config = dict(
    n_groups=4,
    groups_per_token=3,
    init_std_router=0.0271,
    norm='rmsnorm',
    norm_eps=1e-06,
    learning_rate=0.0105,
)
Below are experts of layer 5 (counted from 0) of a mixture-of-experts language model. Rows are named router (the router's row for the expert), gate (a neuron's input weights, with its number), up (a neuron's input weights, with its number), down (a neuron's output weights, with its number) and show model dimensions 0-127. Each number is 128 + 24 x the weight over its row's rms, rounded and kept within 0 to 255.
After each expert's rows: "comes after" lists some tokens at least twice as common just before its tokens as in all text. This comes from a sample of Wikipedia text that the model never trained on. Tokens count by the router's weight.

# expert 1
router [142 123 166 163  97 169 134 121 108 152 158 108  95 105 109 162 142 149 128  79  99 146 127 125 145 132 118 104  97 126 115  87  99  98 118 123 161 113 153 101 151 128 117 108 134 137 128 124 130  90 127  80 158  96 114 128 123 144 100 147 122 169 121 176 159 146 141 124 101 119 117 121 155  98 109 119  77 127 159 103 101 147 108 196  90  80 154 110 109 102 105 111 156 129 158 148 146 131 129  86 157 110  96 154 145 108 111 142 123 126 137 136 164 118 145 118 174 121 161 114  98 123 132 139 103 118 154 142]
gate1 [148 138 140 171  88  81 148 146  94 145 107 128 106 165 135 138 131 119 154  98  94 171 168 133 175 122 155 138 134 115  91 133 125 183 131 132 131 136 105  84 150 124 167 153 147 110 142 145 128 125 154 112 139 122 129 158 150 186 127  93 121 158 106 129 129 114  76 152 158 170 133 130 160 132 128 134 102 120  87 132 126 173 116 143 121 122 124  96 106 146 147 129 154 162 104 138  66 111 146 171 131 123 119 167 161 134  91 111 111 105 113 146 157 154 116 126 148 139 120 148 135 144 120 131 154 104 102 123]
up1 [136 109  76 118 103 121 118 137  78 159 123  97 125 101 125 116 107  88 137 104 167 137 141 119 129  64 131 137 119 126 122 146  94 127 137 152 106 106 158 188 139 139  83 128 130 120 143  95 147 156 106 133 133 157 113 155 134  84 169  83 124 144 111 139 127 139 143 108  80 125 158 116 105 151 109 127 123  83 157 143 107 163  99 106 127 108 144 155 120 117 132 113 134 115 102 134 121 140 119 129 135 120  95  74 195 140 114 106  88 107 158 110 161 122 152 148 113 161 130 124 127 122 136 175 132 121 151 149]
down1 [135 151 116 108 142 102 126 153 130 103 162 115  99 122 135 124 139 136 102 116 110  95  84 151 159  99 116 113 110 142 151 115 116 111 115 145 112 137 120 195 101 128 126 115 144  96 115 186 151 124 110  91 152 160 126 131  94 184 130 131 105 145  89 182 113 107 135 160 115 168 152 149 137  91 129 120 154 142  99 126 126 103 107 112 113  90 114 119  98 169 126 136 131 113 113 115 135 127 127 162 131 101 109 101 146 134 149 157  82 102 146 165 113 180  83 129 176 139 149 144 132 119  98 133 129 134 110 175]
comes after: " |", ";", " 19", "|", ":", " ("

# expert 3
router [155 121 155 110 110 191 176 117 118 119 171 122  87  98 110 115 154 129  98 125 117 158  99 161 125 155 125 142 133 150 124  90 104 135 116 114  90 124 136 111 123 131 117  94  96 103 148 132  84  97  75 109 122 166 123 144 118  88 107 153 149 149  88 142 136 148  91 121 110 130 142  91 128  89 169 101 133 134 130  86 102 121 120 140  98 114 138 112  97 128 150 109 125  98 117 126 140 170 155 111 100  92 103 111 154 135 147 158 129  99 153 148 116 128 152 136 116 147 179 144 126 124 113 123  86 104 154 159]
gate0 [139 106 102 150 103 126 137 101  97 152 120 121  88 104 103 127 121 116 165 126 124 128 146 129 121 110 131 156 145 140 157 126  81 166  79 106 104 112 167 137 118 186 127 132 117 100 126  85 125 143 136 132 127 138 167  93 165 144  99 118  89 157 122 103 106 163  69 161  91 136 136  83 134 145 128 119 124 104 110 162 156  73  96 154 132 129 118  85 145 136 138 130 106 123 109 110 137 203 120 140 141 136 139 115 163 135 102 125 161 142 129 155 110 127 145 124 101 124 130 116  93 128 159 144 129 108 126 168]
up0 [155 135 100 135 223 149 155 143 155 155 109  88 118 172 106 141 152 141 129 132  85 104 135 143 154 178 139 109 110 135 110 116 125 164 159 178 145 111 105 168 112 125 110  99 108 117 131 106 110 152 160 100 140 106 124 137  92 147 111 111 107 104 127 126 112 170 125 153 110  85 148 107  86 144 129 116 136 143 134 116 141 148 121 138 161 138  93 128  79 134 137 130 126 112 142 116 123 158 116 129 166 153 137 132 120 130 118 109 150 117  96 147 142  74 155 162  95 136 119 154 141  88 101 124 128 106 142 151]
down0 [127 123 123 136 131 125 153 155  95 135 109 107 106 106 115 138 107 165  88 125 130 125 127 175 155 141 109 141  77 171 109 135 181 134 159 137 131 100 146 125 114 143 131 139 126 131 162 149 124 131 121  91 114 134  89 146 141  91 112 109 138 118 138 135 116 151 124 137 151 157 149 135 118 138 119  84 129 115 184 102 159 157 120 151 118 108 136  96 159 155 100 158 133 141 108  91 121  90 106 163 154 157 103 109 104 140 140  79  87 111  83 133  80 106 153 136 138  94 107  92 105  87 120 135 181 114  95 131]
comes after: " ", " |", " the", " a", " and", " to"

# expert 5
router [154 118 144 153 121 154 140 157 126 150 140 143 144 104 123 121 150 161 154 106 108 162 133 136 146 170 121  98 114 122  73 114 109 110 128 103 122 103 142  96 147  83 110 135 106 138 126  79 123  84 147 111  96 174 121  87 107 171  79 118 136 113 102 117 136 140 123 164 133 171 155  96 124 112 127  79 139 148 124 123 106 134  98 151 159 100 113 132 113  96 130 142 144 131 141 140 185 144 126 100  99 136  98 108 169 150 107 109 145  87 102 147 126 105 157  84 148 124 128 143 128 123 177 127 102  91 135 120]
gate1 [164 137 153 132 117 114 147 133 137 137 150 128 159 122 105 122 201 133 153 112 145 144 148 106 176 161 145 114  86 107  99 105 130 126 153 125 139 137 112  89 140 133 106 159 102 159 137 159 105  90 160 146 106 121 151  90 154 196 143  89 130 107  96 103 144 101 132 136  93 120 142 153 142 147 108 173 112 130 142 122 150 113 119 146 136 166 128  96 107 113 164 115 112 175 150 147  71  88 133  90 115 147 148 128 138 147 121 138 137 111 134 153 111  89 109 115 143 110 132 122 125 150 127 127 134 187 130 146]
up1 [ 75 155  99 139 124 100 166 137 156 127 145 123 141 100 159 164  65 117 128 173  99 142 106  89 147 172 134 110 124 113 145 107 138 134 108 115 115 139 180 167 143  94 132 127 127 127 141 116 132 144 137 141 141 134 133  70 146  95 144 153 175 164 162 100 139 159 138 139 151 157 154 147  77 132 129 100 116 120 142 109 137 128 141 159 122 129  85 112 136 113 181 157 184 144 103 117 121 142 126 136 152 108 129 116 148  94 150 118 114 121 116  94 142 148 113 110 123 128 110  98 124 134 150  84 110 137  93 123]
down1 [148 157 181  80 126 143  80 114 133 144 108 160  85 155 149 131 180 116 143 114 178 147  80 143 115 102 104 103 131 107 120 113 107 124 121 128 151 128 150 129 128 162 106  95 116 115 116 125 116 165 123 133 144  83 123 146 109 128 120 125 118 157 151 119 127 120  96  96 115  93 114 129 147  82 142 152 159 124 126  91 105 112 153 148 136 134 142 143 142 130 132 126 169 131  93  84 134 125 196 139 188  72 121 143 113 118 153 135 153  85 137 116 117 134 147 151 121 129 147 138 142 154 119  82 127 105 135 111]
comes after: "\n", " |", ".", "==", ")", "==="

# expert 10
router [146 102 161 153 133 156 140 101  86 138 181 151 109 102 152 107 140 147 173  88  86 170 117 122 126 134 101  86 127 106 152 131  95 127 132 113 102 122 114 107 143 107 167 123 105 134 128 140 105 152 112  89 123 118  77  94 129 117 118 157 121 151 106 134 140 107 128 130  94 139 138 122 142 147 157 131 129 176 105 119 107 117  89  93 129  92 168 211 130 109 126 112 144 114 124 166 132 145 145 128 125 108 111 117 125 123 128 129 137 119 123 174 183 101 140 183 119 140 113 147 112 163 127 118  98 126 122 110]
gate1 [133 136 156 111 127 154 138 160 132 111 108 107 143 141 119 165  72 103 118 155 157 164  78  65 171 139 102 103 104 106 144 144 145 131 124 128 151 142 141 126 153 152 113 110 120 116 102 130 153 131 122 108 111 121 150 166 109 106 110 138 156  92 144 137  99 106 133 159 128 132 145 136 153 129 126  66 153 122 131 108 119 109 147 125 127 106 161 117 142 150 131 114 142 173 108  83  64 125 104 128  84  91 132 113 154 122 111 149 172 110 119 159 187 126 118 145 143 114 128 124 107 184 109 139 100 138 117 139]
up1 [125 129 137 142  99 109  95 140 101 127 126  87 110  95 181 118 101 115 187 156 120  79 141 112 151 102 152 157 143 107  90 129 130  78 118 168 124 119 188 151 135 153 202 114 131 129 113 130 131 121 138 109 139  94 137 132 115 126 107 167 141 131 113 123  80 154  96 146 145 126 124 100 176 122 150 103 106 115 100 142 173 117 109 166  88 141 170 117 138 135 132 141 158 150 119 113 139 153 136 145 117 108 111 173 123 117  99 134 112 122 129 112 105 104 155 124  83 111 147 123 152 143 117 118 127 129 157 131]
down1 [133 146 104  77 113  82 120 106 156 121 151 103 151 152 125 132 129 120 112 113 158 174 143 130 172 111 123 107  98  85  99 163 115 156  80 170  87 167 138 112 135 126 164 165 156 142 124 136 148 150 172 189 110 132 127 153 122 136 101 150 130 124 164 131 151 132 136 117 114 165 110 157 125 124 109  87  90 115 133 134 173 119 111 102 161 161 152 117  95 115  99 120 130 130 136 135  90 146 141 126  91 141 119 127 110 113  86 139  72 112 113 126 121 142 113  98 134 141 118  98 105 157 114 133  95 141 129 123]
comes after: "\n", ")", " 0", " 1", " —", "%"

# expert 0
router [134 137 139 157 134 139 113 142 128 102 132 142  88 114 165 134 134 159 175 118 122 137 114 153 136 152  72 100 116 118 150 120  69 116 114 108 116 102 180  86 158 113 144 112 145 144 141  88 101 136 119  69 118 133  73 116 102 117 132 152 175 122 118 105 153 143 111 137  91 136 171 124 117  98 124  76 130 106 137 106 136 114 132 170 134 127 135 116 107  91 114 118 160 126 111 136 118 148 124 127 168  99 117 103 127 165 160 117 117 120 146 128 132  87 158 130 135 132 129 123 111  86 157 110 124 124 194 156]
gate1 [140 122 122 140 140 137 111 151 196  92 157 125 100 141 155 157 103 148 151 142 169 158 152 143  75 121  97 139 123 100  96 135  77 118 132 105 135 147 173 135 133 141  86  80  98 152 138 135 141 115 146 120 152 131 125 137 125 139 121 124 131  85 173 123 133 121 118 152 134 110 129 135 112 109 104 116 117 169 141 117 122  84 125  89 114 134 148 159  78 120 126  88 146 116 132 114 104 145  76 129 113 130 101 183 133 132 145 129 177 141  87 134 136 162 135  99 113  95 105 106 158 103 122 136 132 115 169 125]
up1 [121 128 138 115 136 143 129 122 120  65 146 121 130 133 142 161 136 143 177 142 153 111 142 128 129 114 109  74 100 102 144 152 105 119 200  86 108 145 113 164 142 153  99 116 122 113 155 130 124 128 140 119 117 138 168 105  93 127 133 118 117  97 134 117 116 139  89 135  97 154 165 123 114 107 116  74 133 127  87 170 143 179 126  91 123 151 143 160 120 127 151 108 148 141 117 122 128 137 118 119  97 138 118 132  82 112 123  83 113 119 114 139 128  88  81 159 103 169 152 162 121 125 170 112  92 139 154 102]
down1 [148 123 103 143 129 129 116 133 106 125 137 147 151 117 144 129 130 136 179 136  91 130 116 130  91 168 149 138  80 154  66  82 113 157 124  87 149 122 117 121 119 140 111 128  96 134  82  90 141 147 169 138  99 159 139 146 133 113 174 139 125  93 146 151 154 143 121 107 118  73 139 107 131  82 145 104  98 119 153 106 148 141 153 104  96 171 104 176 143 161  85 131 135 115 123 102 145 135 104 158  93 101 132 159 130 147 136 122 162 132 110 156 163 127 107 141 105 120 131 129 116 131  96 114 111 115 178 121]
comes after: "s", "ed", ",", "ing", "ation", " it"